Below are experts of layer 2 (counted from 0) of a mixture-of-experts language model. Rows are named router (the router's row for the expert), gate (a neuron's input weights, with its number), up (a neuron's input weights, with its number) and show model dimensions 0-159. Each number is 128 + 32 x the weight over its row's rms, rounded and kept within 0 to 255. Numbers have three digits each.
Before each expert's rows: a language model's description of what the expert responds to; "mostly gets" lists some tokens that are sent to it at least half of the time. This comes from a sample of Wikipedia text that the model never trained on.

# expert 60
Single digits 0 and 3 to 8 inside longer numbers, tables, ISBNs and decimals, e.g. 2,534, 0.54%, | 4 |.
mostly gets: "0", "6", "5", "7", "4", "3"
router:142203112121157143131138130092148076119155108130134117115164124149102122163113134135142171112148111143145138090160081168114233149112099134134163060145101106089154085108044165153219120155152103123140136110167129108099160088078119110220146104145134129122131107174088125095109126102157173143142145161099130096114160153120110089145131120173157136096109102202130144167110054115123138133092121079088194142162172161088187149143127143109111189118110178088153094115119156085136120090082165
gate1:177072063118125103111069104155129103087124217088079077206097089140078139132130164113132057151091135153117115108122091117128147145129092073133136112119164119192089076063186119101157090150151165138137110097117157139116117102150109109131128088117141161139146145200141171141148128207084133098120134090154104091195149163117101141132122101118059168161199129168118138151162125083150161143133193129120146115067139112151138127112101190107140140123149151123084119154177143158139120125139104
up1:135132082154144130126151097130167130121176180107105074181163132137098135152117179152122097128161084192108148106146096130127120155149150040107228116097162112137073075068165146178167069159122171147128080165153134129136152064154104104137124094096181114189178106152142166130133097172094078137136121157152095140173117195123143138111092075119122152166154118201142141157130139115109164138126160120081126141124182113115149129105144182114117139155137116095052124156143151146155184106139085
gate2:105163107089085117174180129080167144154114104135108107091094143168112122122130080118138144102151139171051171123126144162151127105134145143117184121115118138104166060171106139075067097118132125145140157086169042136108180135118139100131123160109115145200109108119115136105072135109114103131111109181101143075162187172057133163169092033115121118122129100061119169124153112079140163150125123123128145149146137081118142154165125091132122136121154096189164163171114224125114109068136136
up2:110163147196085135112146123080144119083145119121082148141131134076116117139145155185141213149143155169127095166108179104158091149118167130137110145151073128127150125085144072147138100122114179122104094162129140066195137099154100144108063167111157129123149113120168102104113121141142146108137144118132082175054155097138182123187078139144125126090165099141144137134089096099118084140167192111133156125198163192176134164088102159183170146096098134139143190188134166124136156051133142
gate3:099128090128125062138139143101168146132113159106139130103076127117127166113113170128133114124103128148183156110164121051193113158086109120145145173122135192144132112123067153121158106132141084139159082138116149177132111131128101144196081158165115070109142134163136118163074083123147213117143140086122189153141195131084150112107123095160102121165139164175114105128109218145137143214090157122155157087017155102138107153184082148116127158138143134167135150127134101133168098121168142
up3:103120040145136075136122133133158102114106142105095096103149098112150125137116082096128114102084133166169197117180114128137166098147115103157129158154091177174129136145101115152102146103180161104183100195163120185215110135081159144150131110111152134129131092158109092165083151112127153151120135103133187132159172115158097172155175079134102177177150146143120136197093165104144107156181155112127171109028118131183123155194085146115131150089174123072099133108119122148127136178160113
gate4:060173133118123075121094090051137105193125134142122065049093115131126065101161106129142122143145132091127147144088082130140137154142097039115162150128133120074105169153121123090166153154085081151120182113146166079113148146091099162130089116127086040126066114158112161136083124170114127136123149164110140146072099136202098148080129111128167096155144129073124110170139129065181171102154125114132104130129101198162140136122115120154080124147140136091190160108095105140113126159147130
up4:038148124113115080143075119096130106178140135125143065052109139123153107088172128136129076128169148125138152123124078147137199178155114029100194152135132133097097181163159127066094128125172085140108175094167141060094145111115098143102163157124120091130061136108147163123096109148113131131170162178116094095112099138151105131131134103159150092165171080048088136160103089093119170142135120111145145146102107178150148147119107117166086137114168149075153127151117157082114156112163102
gate5:176114163144165158150163102123220146099208137055194139157129097156137106139138099076158125146155126151093129190141159139128127090153170099099161118099152164059154176102130149149115164168092103110107137129154077169117127115111079124118170115132167139174165146065172124099171092171139153139131096167136122127094157151131105112134106125099083136145083121100114204130195146130111101141079168121192098114148091116105129146110149135123108155120142145102030132154135140171103159062104179
up5:192139103152120199115137102093171182110127181089139112186147090129112148159139192140147130138157114085119102159140122078232121106129137088148137094132098108061143148062164117157115126116153075107138125146110071144164088120087097177125183076077158166158208136086158117103181109082153080141117158135098087098127197103129085121112130095105123146133121124162130159133137081130138059096100105125172126110094132111125131138118140150133132112119123172103043118140140164152164130108116190
gate6:088158126105122058129139121100146152144115098142108180105122137134120125155104121195099155133148174130194172153167099131153114154071125138153124104172090156110171027087096124123170085134115145136152153139102125114151118102084192150141085122104228113125072149147117131121121145138150106092090082107147106103121091107201052141120128124102044146075135132090136128076125120116111100163115128078133108166145105175173134161133124150039139181191144127126109101113145138118134071176142149
up6:178090130135122094199104125075129152145132121143111109095123117141132122121157072154155107098168120070160062160100128102147101077147135091125122126151116098195136207115122129171119140111078075145109165100168098150147152143149120182138149126135012156097172131054113128165157159104115133167086145112130130100172127094146244095053155123124130131104116107091112144101105131168112093101141157100133111120066097137137115152114106060125100072122151138125139152133179096125109172087112117
gate7:138109061136085136071126056109135244064086129123128106153108106150103096150135166160120164110145124136171143148108130139148116168110201169177128118145074165143148117100146148151162133162129121122142100169145161121141138134111096102140138095128124198172207138152123195070140154071095105078113127177135074112183131139103149142170138127126143143169113150114122137172114139153154117068071159137153140121140105140164150117159177085105151069154163177192104160113153100121173171169127141
up7:140133148156167102217196173117138085184152137105163137108196171123168150141129141110121093153133105154182135135176153107131128148119128078123162122112190130071183126173121111149110124110104166123097136141155092116123113148132144119125144158126069040104099084082173065130117144132176078149120138144141153135062086178130146144077130120158087115101119130113127113134115118135116181175153153113160063171134156128025132170065136145161131132159097092051166126152085127154107106139140109
gate8:129182127104093165113115101112110135124164125129138073106143127124086111168123128088171140097252099146154101102185138054113153095122149085107124136136101119139141116118146131184106121071124212112145120088202093140117106129127208155091086130128083161114118088163103094149050094112123144102140165110106155156051152097120148202133132144155145131188140119120164127153115124126082140094114113100085133109126079115094101152155169131088137083095101071097127141098058154100098113104139122
up8:192134133106108176097079142147129147089091100097124171179094116148154116112075096108132135110189120079184173152100188118200118150144042110097086149149113121075153155103071136149118198116109173103099114123174156106166144153071120170129151158086072087079147140079106082147112102136096120157156126121122158124118084147104149161135139179122078119123212161144106093128052144145123104133126081180098132140120108078153134114167108157133105160117147144082074120146116147147072119120115148
gate9:157146144143158139090203150111188158106107081140099112124113132118063116114126087100129132095210128127117160144119138165115110091152143126112149115188168135111154138174154166208109114127136129142053132108140142133085141106149089163113138162122105120177155101114163185117150070157106141109101150159125124162174202044115141092069070177069143143062105151143124105128144137147147102134120057172107181172121110117129154137142151121153177152130111122185149105079158069101156076123101086
up9:132167104171158186129143166073196135128155203120133100174072186134128149127112159064121094156122135091115090118114101114121088090156092157159177125241168129112090144144092120111160098105153101106102160127110133164162109123077156209141167106138100146169137099165109139089095082061125128114091158137099149173134084110120107112149104145104182114098160109117083088119099177146115107089126143144143151159143136141152133193160152154153158180127055150170141100159162113135134177161110127
gate10:080104138101111151160179175148170133119128178095149192193148122118137142110104179096131130094074165054165133143144122119168169152046120197171185111130156122113123137134105043133138134146104143107117164159180086129158125166043109122131140143156135108140159129145175128155109108065139150150127115137103131102204117085167094114130101139158092164154137128160128165154120144170119154126114051102115145115128188119097067157131062165137141083120122136149115049151119146117145139108099184
up10:112135164114065138134099123140179140106146202085147154182117135105117105160130142101135142076075150082155161159134084153186143137063115180176175172121126144132102152118124043113109150129132102106138146137212108142111135157085091131118125175138134153116131169124147146152143110072121124103126132119104116118176171069139089083079111111136143121186117126130120137092148177138126143103082076120106156082146178090092066103113066182133119089124121131139135120152092180076175144076110222
gate11:099139067135096107119106093140089157180086110124109171120115072146084156075071092108125059127129143154160193181096138106077186097154158122080098098149061159119118090165127157111136155104135097124163118186172148209181118142100137127096154124168149080144135112141129184147082135177137171147093164105169143128138172168127093147091142154131134114108138140161144169160177129103106051112132137145157113083102070121112109150177076105134078132107152114149075153134136150115202147165145115
up11:160162088057088158157170117179184127127144117144145098127124172136115129113138146142109133107153164139159141082162077129156153114144121122110166128182196246084151129169137120122103090109139098166078079090100109136071097102109106121152101155133120145132092173119085154138070112135122133162129137156101162172125102143130134143089126151153180110123144132087101112176139126148132151111064097131097127124181226128092089108196102185095038070124149099121146096093115136113094122108106156
gate12:114167104137123149143122127180093110174179161117145120130133090129129122146109156119129112097099118109114134147187124079129091116149147065106118116144078129199072145071094093140108104185205006120127114089104130147129125065155136163146117075100126126161110057150122139134105142160103107101106138133087130060132083104074072149112119118089155127142079167092137117099143194170177126122157099149113136108143148174135155054090177100085114125124131087143145121150107152113224140133141125
up12:111099135099139086094131102068167162080076061117106130161151143122117170163104072114151170134171149126146136119105149182137167127114160174142100161121147083074163143157146176125171152127054227096158123171123125114180152151129120094099138184154114095149116200095119103133157119126155138137146135081181152170174119140171157103094127111179107098145163091165121151178102077104073134096103109110140127129108128087135094133153087155145146108136137183114103156128149147174020123166100129
gate13:166109102181101120177159105088140122125120077204090111104188159100106095135148051190118112086105161083154072116177123186135076115122079148143098151152084130126120139132158077077118167132122115193100049138065144140097080154149129097123111115119099107124121126103121095139146163097107159126175124149147148049158159205145136106077134074135121124073116124143119089116103147165140138110099156153138149111139098154120128090111074039131119132176106097128151115175150087121103149121138083
up13:098157148088135138032097157151132117109131184064196118149071102151139161117117180045144144159158130175110171153105119099124167111133212119117147104094191120127134104153092182178140098106128132048160201095200131137135173119120135156135130130120147162135117145152140155111106076143150105148074146097110094217105098053089136150162127194123108113164151124118149139133168103109095120142162118099124089134114140097121133129122172191130119125078145139112100167097112160138151128130108145
gate14:132158100091118159134050178094171160113131250142189092124098079075117123129132104142114117159100097136059101127126125093073146125142113050121145162128133105158109154169131129135168139157111137158203116157156154190077189077093063130134086141101183116187133120149135146131133097189098132133171143148102103140141146115088147143140106141141229129158151083119111122122129152143145133115111086119098116119125187164154169151073157141150090116124138139067119152129134116124161127135164152
up14:102158132171144103112087182114137117084137123141120103144131137130160106199124115174161173126103130068083117182134127134109144149162051076150088181116128121135125187086131169137107127103113110103095112122077154126125107160138125106097202202123177186155107086133176094111126109133075116089222129111128194100079062144093170193138150126151182118085083132135168160086147134158090133151122091126122107104138140153122139190139106133181114138138116099111062166090137152130187150119136142
gate15:118084120071091103170061135148124152087157138121165098089136135138174152106116091158133129126157133086118187083125161124119126138091183132147157103113118182108127130118116154108116192139148155185171164103193150159147124099123142142156158137160141075105159185108122117105090164182129103131136140106129111178166086087177106174070116113107171182137131102109140144079190158190110130121174118121089056136158096059216096133133172119177098146150120131113162143162087088174094139084096126
up15:109094090101108072161084159129144118083128156117118081119136136140171163129120129163120099158156142143077185122132151111155126138075140174143175060114124173126135168109138172101066171094125109152150123117179146156131122118128184128166129079140119087141161159067055134129124152166137135139130101119115148182133068114159098180038102089127147179116204117142184111103165155195135143090176146138163079119142141089191095073134148121176108132139123152118163157154119147142055173112094153
gate16:102161123191140172142124125119093109156122114165104095123118161085110148170145083163166208159164146133093121157180112149123157159115101135150118161047139095152122116192139180144144139171158184175113093170162126090149200169111131105107101111123178131157135100091079102166077122083176161156175086119091150148092160119074158158141068124133129164122119154139121123180129175127067134085133165131134106157145166148169113150124113064108223143111120088101094132140158111091133176127139171
up16:110115181151155163071111091152140136100101126132156091144089107064077111114135156166159063149089208042081178162114103196130085149089107152113111129113104109094127088093137088198144106114161117140107119117127098172107146127147100173075176138150154074170157112147108131129153174161127111106144149094127063146151055108088116125093176167140173108128154131148125133107076133093133122172093164103177154108113132116128086123173151180089152069141174128133074130132138174098144152138096159
gate17:087091100125134106132124174122116136157112052165095174102117169106061122100182083123148142143097146147140117203143134105088113158133122217091177129111105113118146118133152159103111150173154111077091079093071173118122127148182160159129143186089141126100123170213156199091163117116152069097171099127197108184185076122120138158121145128127139094104080114127182099111142143111121117126069168136158130148074090116116118155132103123162173152122130112125131165178145169138084126124154166
up17:146112180144117102138144132176125089089146133123170152150177092179164093204130135113089092081118081099157149090127115131114149094127143104169106102111185110174149099102121108112138084162113062117110136131119087129168136157071046114114094110150090154145166034088110090133117095125104165115129100158099087128162111125156104122089130086054201117117124135145137154105139094122141117162093082112078178101148203197118141086144097120107122090126106179180121080127115163076156105122099099
gate18:129158061137118162086186124142123120113027069151150175073165142131153139152149123084173122121184111223147113173129121170178108176074152108110098101059154134168154190150119134109053142132148121159152095172160087132122134117086122106145117151130095120176148111121175145148128105120118123153079171136140130134181134134102111179185098040094118103149092102119142106105156110104127219097118151114084150141181118098134151076110128086138152120137135150174111150138145128149128130106115144
up18:180146169115124099102075111192128120131159143112096132181078103109149122133080143154093131138063076044113125122131155074097121112202106139145156095221177122144123072108103150162168131163124126141121186087126155119183121126063107127133147102154130117087070126119123121110124150183135130141104075080126172127108102128086119096074156199161171120085133124127117166110089128126150054136163125132097070132116131124093133190143154138162112158174158098060138148115111124090123111189121130
gate19:133093112163117130105153050115098148072139120111094097156126167067120141146127198068144125158157107149144167120123119092163094140110141183117144164103191149094182173106114134140153155093083128142141101055166107173139150118116125093139141143144120133099094143101155150152143088078185087136127197155146089110107068152110076167094192075125109146126059141153168082185096125172173125132152158116126125130120061114141116094092140129172096126143094095075159120097079081145062116152155138
up19:098153182140074102152112157050159126093138141150068120174201151130112133132127129127106157120149093105156144141109097146141129113101162173125150179142204080078135113092136108081143091118080087104126138105101123148095109071129128115143149159145111140064081193109138113110110112108121143097174078138110061064143089180125071154126116090180203127118102088115167149141075068129117166067107188127130091151110045150163153144094121093167127123116085130082111113124139133142106120151094137
gate20:095154162093120073184119137152094098167082133116155135126131121124149074096122122173150162141126167139148132171128159200157162142153114068121123098179157101145131148128128152072119118148061185108140127110173111101074165173136137137136097081127126192142171111102100069136169117086152142168127114089095069162202126097101101109154109104116096134109126139182167116075143175091114103137120061167128090164136033158084091173088154138145134163140143157171149195127151136130089128105112080
up20:181110120144141160120110180118093153100136187133087123108181157078137139114111095151095130115111082096107115065138157117098111128116137204124093159127139167133147130137120141197159111115128111136109076145106128160138090123141120076140161139147116084130106078151154183122159175147119114089084079211137163081138075115137048125096166081089109146097122127064103171133094138123203110180133175090118095131135174138181165102121108108131134082163062068110067117187117160135168151125095111
gate21:144107023103137092067164083152085182078064125096106135100168135110123135089156197084128086122143085203160160131188142128151108115109135111085146080125126158142110121162153116159108178081154164123166109135155131146081117104125150134162157208171113116070118152178124190097133095138124127122101178134133092154138129135096113105120121144081123123155114187104121111144108147151063092128140140128119177156134147029142161076149092160129116079094105159148144077096110106147119142110120092
up21:148117225173124169173103137127182088138122190123155110146126111176151120139089164105135162128142173103093119154057104125090120100102137154118129149121201104159159160056070164082111082192095144171111150094103115130080088150096081102120131077088142123143143094114176059134116159136112040127176126144134163103114150131192107147093111128132128146135166090162148128152164120124130127075104130114153088121162136161117109180133174118095142090133155105148126194140076125166120138183124177
gate22:164117114118119106103104152163142101040141100086149189099096158150150153119126183096137061145094079155098118119120120132159126123130136142133155141130151169138133164152107195132076103120154178166145173145188111101171155118103104140137171094107091125137153136180136127117090119091131106116090110049132059190169193105089176169141182124141164130091103140152137140073081113142105169135179149110155075128120119138100158207155135124238144135096101128121078124135118120125151075094120129
up22:130114140156130173157144122091096143183099142169095044136151104121114105159149105191149189100147179140140123137138154123117124126139140092121119106130105069137141075101184074091166130132161118080094099139080126145084089147099140096136114151163117127080120151104098113144147145155095106124164149208114179064064067158165104096106087114115071131182145141132138147194169141124116079140102179157092167144160106105155108097117119153017152143153135099152169140135147110116112195177153135
gate23:109114148155148153119180140178176125166141096126145163172205083172119121157139107085115155111120142125068080178071085141122126134077126166103097135163135085147073159100127142117074107126127126070117083093179119169101198113152174101086123057149118158193080113154136143098048139140082084114150123146167112133103129136145131078099132149126104129145121081104057144116179108132116097117105137138168117121094157154088089109078109146109158164101124165080097125142109196159151173122184100
up23:165128104116093122132064101119087151081127172114109102101025180096155113102093157168135122134119067164192152095157161125129119145185141110144118100120169163080147109175152111141191146148145150157150142148093137093176075153069107133171139160118143108097207149111102114180200137100193167131109103097099119220127129154104137164192129076135152130140125158115147111117112151109101130125156131096108144129161111097129171195151169113159110083183146115133181113130124117093122086116089151
gate24:118147155124132108175132119143130185132068112114103178076114090110118173133162109163144122093137195144223100111121144120143160137171074124126131147129109130103121080137155200168108045136094202224090150135082128139114154115126140153126135102092159110148105107091214098111143151129156126049192095132120148116115120163130123113117100099123038150140144130163070103132151119171070159110056095146108158131147124095099123091116100144148150123123158136101135115151141128134163079150175101
up24:106104176133131107157151110151171112183101145132132165070161129122181156155146069149126096139137128181176107094104125238174163135166135119153117173078149120082082080090130165087104123091068195107126134148072109112103172098092133159137073114095171094118128150097178136129122156157135122138140119158139098146114096136184102095156118074135111138080150075119062114112111090163094141054065113120121154115155117113127145030133121124155144124109166161137143130158110128148153079148175135
gate25:095184098093110131084157105179123175091105128140088214092073089098103121100120122093121136125133087088076125148138112066131129112154175175125159134094092133141148067156075160139156185105176230132127131134102129131145173170120149165141098155134084161080041129136159126110148137151176124122089107105124089138107165040131084139116109131101131134126079172155177131111084152125064150176127144136136140124158123195128111082130072121155148094146130125086137112151109135093145113087149153
up25:156167117101129153135159133179107095121099106126087175120087098088125144123092161125091113139132137132043109144165040095122117118113153167130174055065141105187166063098109137115164179134128176104122169177121121082125135133103111136153123110104096114068116116186181092105145114147172069152048084136135123092122170098090153088112118084135111133108113215145203117139121120101114115202106115124129111131154142131083155090098112075136160144129117129040144122120117162132147124139122130
gate26:115141116141126099143091096164125121092048129129095164141096117118110100141135083113099138114123167104139086123108107176101115133097076233149115125136075124144145098150107100141182135142097160168125127117087135095143126125083113166183110195069231091126156148184186141125149135085083084136151145125134156097128164125087084099096086167134128112076099148125164111160130153114131038168164065084124075142147135115129125091114112194118151113118140155068128172120168128100141085156100160
up26:178090104115129193121102204144145113191170124122184140156143116107140143075109174123136076128136052114088178110128175141132163129125137048153174153134185158147123143100164123151117122107165063079120144136139122154094102108136164117085143129177096160175096105126138109127079160194135155099118087109122075131143065151134125164173162139153109134161094073175077136106101083128161211127096094147165142100109129133121165142113143172150142186135160160164089094131136147153169161186133112
gate27:069119251127163072120123204090159142149101086158150130132131161103104117136093131137120143101126112156150171092080134127134134097141068153108082133123145093120179102155163156109099123116136097123124182108118144110139162060144068104125066141159221127124118127180085076111163157180145124113131103106103108126177140145123122091054138099138151131112103084126169117159102142152177129134127105138094118126178129142149129056103187163148089108155150199147149172066101101101128156115146140
up27:168134029154098162149105072085168130156129125153157127156154081177142121135141076148147140130170162094103093190148185138123034125131160139097149093124142133141101187108120082135135107139065120156147090125128105146089109135110153170151196077133097092150119177090146203154122133128083145152102092104155121126137121149135113158179108153094136139140141142144118121062136148131144106077099153116139103122044093109165133163175092046086128126109120073108099064154158143153160122124077135
gate28:076114095216145167185122127102130101120074121123076184080132116168158130115080155123089115159140109081098145131107093112151092117125166112101099111090148136127097108109098168149163102111108126083169162179097150102183097112045113199140124050090103123125149135166158146093141075150113094150082157189102098123131117082145114073134095113135159122170178138098150102101086126042159103145125139140129138120142159076112130149154127066147118129088082160134132125149153154192128149148086186
up28:114136071145155143119186117191112094184185106103122154083175099156147084118184120144127162113109134195111079189124144151130156196132104141112108106110090146109092135146094100101106134101132128143104097151063114106128134121143114152108119129144100167162080140073131163081136124090112212082143105095140155208119097142132170112177137140149077120183090137111102156135138100162148183185133190124217157108117145166147125177184130177107174149127117153108139113116165150131137178076155109
gate29:110113209127120175095088162091062147183126162133134129132080155078069144131127168095113132103188106077115121153083107133114176146083131147180173112103185128140188149148081130170147126092148202150074135165142116163115200150114129140115130153117116163098099129096164045044161078129140097144174163082126166155109160103088122157117112130154134124122080122141151107139163165093067155078142143173108129100104116093176148111100131142135136183118151114130177144100133097125138127127147070
up29:155128114146102117158129098161164102094161137104136135161163112218183147108131109128139124154074145170127196105175105126104095132153137075124116163162072101110044136142127123083134097146088087067159126091129157082165052144113114140120159133146120059174209134144125189196129163134091156084090118158095119127140072173166134105145119153129131111122197116091109150162128076149126086200134085106157133129124150122116118161182125141161125108101119155143081093146137164139137143095119196
gate30:107161079141157143165142149151142110168099115103077087131141094108123147077137196112138112148104092121063172139060096083121126104132133103131133160092119109154077103071157168126141068153111099069115150133152079080114173083090180078170142102122169150147131151115089122130108130107094165079145140135120137185063097106082143082156167094141139147148058107177148160151119151108079101123117123121162191087152160115111155133125184171173149134071130166104106099087176143158066116110146076
up30:081116121184109199108192150135161124123102114104122106125160128089127164121145184104134174140104122147149127153066129100148144130119123148120097137118163127103089132075111127107138054097107109059095139105191093102156198110120136094107144152099167125139169127074098076127114160092137171081143144102131122170083141090131072086145177106114110151112077106154114137170101138135080102095147109118155235076133167153091150140139170207223116146082101144161173107118146144136125125093142122
gate31:079140159134087189054173160133132150132190096140126112149131128112080155119165135113134125126042120078124157134116127144136164118092132176142117129111112167066133106131106124139163086131174097137127137119202128115127191100104136143118117202115168209102091117123083087129102136109148132125122142106099172150099193149174095143120100145148123143094053103190107123204095139136068181109110134129125172093109159147116098140107121252153116114086136143160141115096152118142095122105132171
up31:105073179093070154136136161165176124070144128139146107107099122153088133183133123147144128127152131185176119151152151123102113158093213173083102129163154166077146123150134112140139070126139119097142140149222100099185089160139137188133112164143146198070130122091131166148149156119148127110065122175133158136105097161155131144101113142148092127107114144099093145087082109151099145113114150080159186112074176118116097161069088184050125144104115125089108152167114143098108170156148180
gate32:100158184153129116134106071097139094092072158128152072148121118065094143114164082090114029183148102167131153109146119146133139117148156059115117125114180114170136101095141147101093182118099099117140085115181108099106119108149065045120101085128087129191104121136196103169120127126127127160103148133143086151109095177140076096131174165091090128137172108103128102121109142127156109138128166160182141129122103107040113083105166163106087153104145136088055158149149155112146138164155120
up32:159158169160154104098106103059177105031106138144166078156147137078083128114127162101128071163133114194103170106150131114148124055175150113092127078147137129145115120100151142133112154128118094113135079153157112116151146134170056108138167091097035175140099143149165149118092066165125107156134140104167085168088092155109100132122142125112153104073123128136128129053143156114103163120097119133184177146110126155120108072138171087123067158178142145120082177152148125068127133164133111
gate33:159098140105169084170174152124162158093144104134098124085141089097126115141092174131159067144136125189154194135126144100115120134108134090172171110155065170149194116166116131136139179111172139111118080255239115135137092108087118121156140187138147166097188096125105112139131138139134085123105172149120180162142162112132163117106138096164100138089096155132168138185122136145117041121151125132157113125107176128146149161071135143136128127068124100172143128106139093144126145144143147
up33:163066128141155157150187111110145146085167147176102172120157113140114146135125214124121080155061135138103150134134096130175145154104113114165161105154103164153212184153088158100145147092148109073125095160220132168122091088153086155121125196121142155105160149139106090131099129087112089086084197146122108161170163116139181097078137105160185137103096156133138113146100133179125089103125127148130122119161141121210144159090146168142114132081116113125140118127142108149166062142117196
gate34:103102116094103112096112129088171089089059121163115148145158091098120125170154090114125092118175107096158166136075142108170147149093139073122092158161090147114131125109115120097102091091087196154053170149136172101108103141127122128118118124151117143147122121078138120071170161174126088133092164074138100139147120121122114132103143186144109114084162184123144108094081110113105181162139074165194047142108166162055095155155181108134108134162147097073119181119073146117081150129142059
up34:152162130143117183147156136149094137127182142087124135104100170131130133060109163087112141142119139102133107125179090174092141137161088149115171069100170092148145122164120125153140119130191102120192102098083115097153128173135134129136152067114147099069153151174127138197111100123142137109171078172143148103081114127157121117125125107123119113135105072148115150178166108090139080108120145110050247130112068124149134097103054155116166132100073175165160085123159147107178095140124186
gate35:096167113138139146132164171162127118139169180127134163118170146087078131119109104078144117117165085081118116096154134077136188079148128122141120174135169146173150125156090126199098077176128148137165136098144146151094102131114134103139115139123083170118061127074107096113075112128193173103058137210095093094120185110068147150112105044112123077122130106064106096116127164080136078149069134138116111144169158141137135129090158088151137100140133100178156104164104148114144114055162140
up35:120082142140146105130101093145128070150140106095132123165142134184152151094157145165132080138155084077131104121156135167110081143069125149120114115114127139099143093170148106110068135085119119137095125072149065085108088182165115095113166200138156153153224148191135076155162111116116118103173021073153132202142096154147106142109152153174178139113125079143120126136081109157089145154137138091095137156127043078121147164148147160156136161171118138144114126093097152109092113135100118
gate36:174098095147152147111103127203123073132085134168164112099109120062121120155137099165156116162110098144144109120147102079071069134106196130104122152137063121151114050118128134121141166130183128131162088111063128153100058104153159094130122115114120063133117087196148138125137158143127136132116125172131145103138142146146114136164144131119107160104148130167121131124127149175130162194170040109142127144152163163142114199125123035135145122172087125154094137131107096147088164235143117
up36:131114074110181122087085117060182146141112164146150180167122097125156092186175120115120064126107126142102188164138121079105089153151111133169134116145194097136094136143138101055124122094152102168127119157134142103118096112155163154137119152154142177135105091101155100159128149099177153111152114091118146151071138152162101166158126145111147142136123087126125113140079137114183172071130174140176093097092024119147159075090122089050166153098155168160066147123153166124194133136108133
gate37:140139115111128106101178158087075122130163181154147119163092148152147145154139182080133142143152131129158107112116126161149135137062118117118133116137186143092061134214136122075132157116153116143177088086139123127106178096180201106096104119091047090098136135128130103121135100126118100149144150098138143150088123092137104127123126152086092125134158165175090099167148139088158145069155094115139104107200135255086113166103068130098146121166142153151153120069123085094157108128128097
up37:176122062114101133094137123110090112155148156153169087160102110155134140128147182091147154125141112132145104106110097185111120193089142116143137093137146141088076128202129161083125181131178098167143118094152158155099199111185145089066112101061079068118146128149111124124134087117098105150165124091140144150132093102167105150133169133111125106117200149142083090166134150083135144112138136111124126083137167245045079145125110099127135164180131157145126154065123118087157165141151118
gate38:099132143175116110173119108088168137151159108113142088122171137091178124138170111179126174157111095059104132105166145081119136140139111114167157145113081144099169140160151047124173088086085110133129098136173152132169185142186077095096065168170188079141099094097181073125103106125130138163161116154119124129113096132133145124149091160181149116122127094142127160059105117185052180075142187140135131108141076187102124134124115142064132153145100146102086112123080159167125143090132146
up38:142135112103158108067125112116088145135127149114180098179090140111146118132150126139107114163089088095095140103147099098117126157106081153127151155105126146124130079143118050109138133111175176121149050131145130187159195125168174094106107085172075114147115167152144115105116109061113150145157092175144051118153097106105040096180112116116113120200191091110066146140152130199062157131151108125103154101123159129120112130127093118066126167147114130160062141147118200131136110179138125
gate39:126080089138134120116157179179134087105164216110115088114119152134146084084118103138157129195093124118094125164151130131165175154108125053180130143095156139164123122118165137135116154172174183074146135130188107110086105131119113174173105165105136125104111081064134125143151109141156181130088125160107189214154151112093167155107123120083084136099078172111090100174144126116120089099127034117173129174184109123109161094095157170149160089113119144081104139127139108147119080113121119
up39:144119054170120173131113189172168098092123182172111094141148174086134104092113147123155125165087112104121107171128098154200178168134121052139111162121106142148075163081140103134140144141147171096093145112193150151074130097120140174164101140172172109102103146089094136125129119147154144110102126145114137177086142126104167146058185095097137144123103143066077116175099134151165143060148105102169177181209112164148139061119137167125134128160146135071147082110118118148113130118134100
gate40:113178104177136136145142143099151151135148132116136113091151146079065166107104128197125175169154102172129104105172106090080067127152108114155130124157118159186070097041098108071109110205093137117129105099149106126123183190132142123150104157094098134062127096121091146140164168129116115155138079096199171125153097183091086126133103135145043106153053160169169141141154173147121159112095139097135115134113128114084121122085127146127143137156128132116105131118060071164091122137174130
up40:109153176144117175115080154111141064121121107142193114204111134152128083126226128113124117119056110079101086100100118175129136091152117178138112108119120123074172124140143143123164091117052133096127136157058190107156128146172120066126116098121181180173103182149132132114114127151092096102103061181093092190162136189149142108140150097154202112184126109145111102132121128134126125064122171112111125139121091149160147122120127110087080118158127118140158159062148128107106145109107155
gate41:126090059136106097138133135085134159121134129111104127166121140106157161108122128136145129136071132119114166155212122117059084103120130148087108188098130177159171126118188144100110120152132155100116153151155064167142086179110108189123102100185144140149156157131098080176102158100064169114095129168078177133141136139146118153092143145090101184117087084089173096143135165127099190173128140164172190125127096088106140136180074087169120160080130172158111064129165089109118096135177148
up41:153133137165185134144169095168109109129184079164130123079133119072144084123146079165157191135146098188113101142089133074137090163099130151153190147137148118135078163127145118100115183171125147123106095134148178047147148187086143133107158192137098139112171107089168159084132107117138131155106124109143100089121086091142122115194139135144067089085081148138137209125178114116150104135122112087113096149165089161134104173120086106101145116116107087125070162103063107114137186070110144
gate42:107135105121103058062151196130130169119089128127116179174169111151138134118144134081117073133119199118160111126141145149082141177132110127153148079137123083151152101082085149166148107191101089111148124107112112137118094073115107147102149144136154219156102136189128091122083089126113109112112144107140078120114042134096112180168135120098156089125141167165150117156192123117111077096068130135100169119130071153150165135137104146088136144083136174177123136213153147116163134194123160
up42:161097080108102204210068166117149170214161153117133115128120151135155142118141093186094154108128151121098123209053123068090103097153107114153093127114106105090170119122148115139202132112102165139172146130068134118125092147207141178131092140134121114119136159111162125096163152162168067131124175122133103114149113114174141128100070121182188174167179128088121105106072130120133130145122152153146103099092126159160103173087128140111151170146080133133161182139111124177110136107110121
gate43:172121132158106149141137048101109168168162194099101109196137121155171137092100126160118165119155104071114155173145091125175121110120110051145173123163103147085143143054101177164130172108082086113145134122126110078176097138112129127116179091067124144133183129124130186115140125097142062095166130109127124134123120101088073100090113108079140124113094142120175151171125109240085087105165124104101165111154121192132100135142110095140101169136154124105106112164146069091140152119117148
up43:171111139206126121119106131083118092056120129107106108126197127109104176130140207110156067115130168150141117090122095164146122144116123165077092110123092124204120116148152107104091064083121117195111142116137168148071141091079168120155160199143183130115124219103064102185154121125091140124121106163114143104193188145129139135121137147138105147145147147150116101163118090174131181144151170119150191129110136054115134126096119101106092113109077133140098107092156115157151126123161085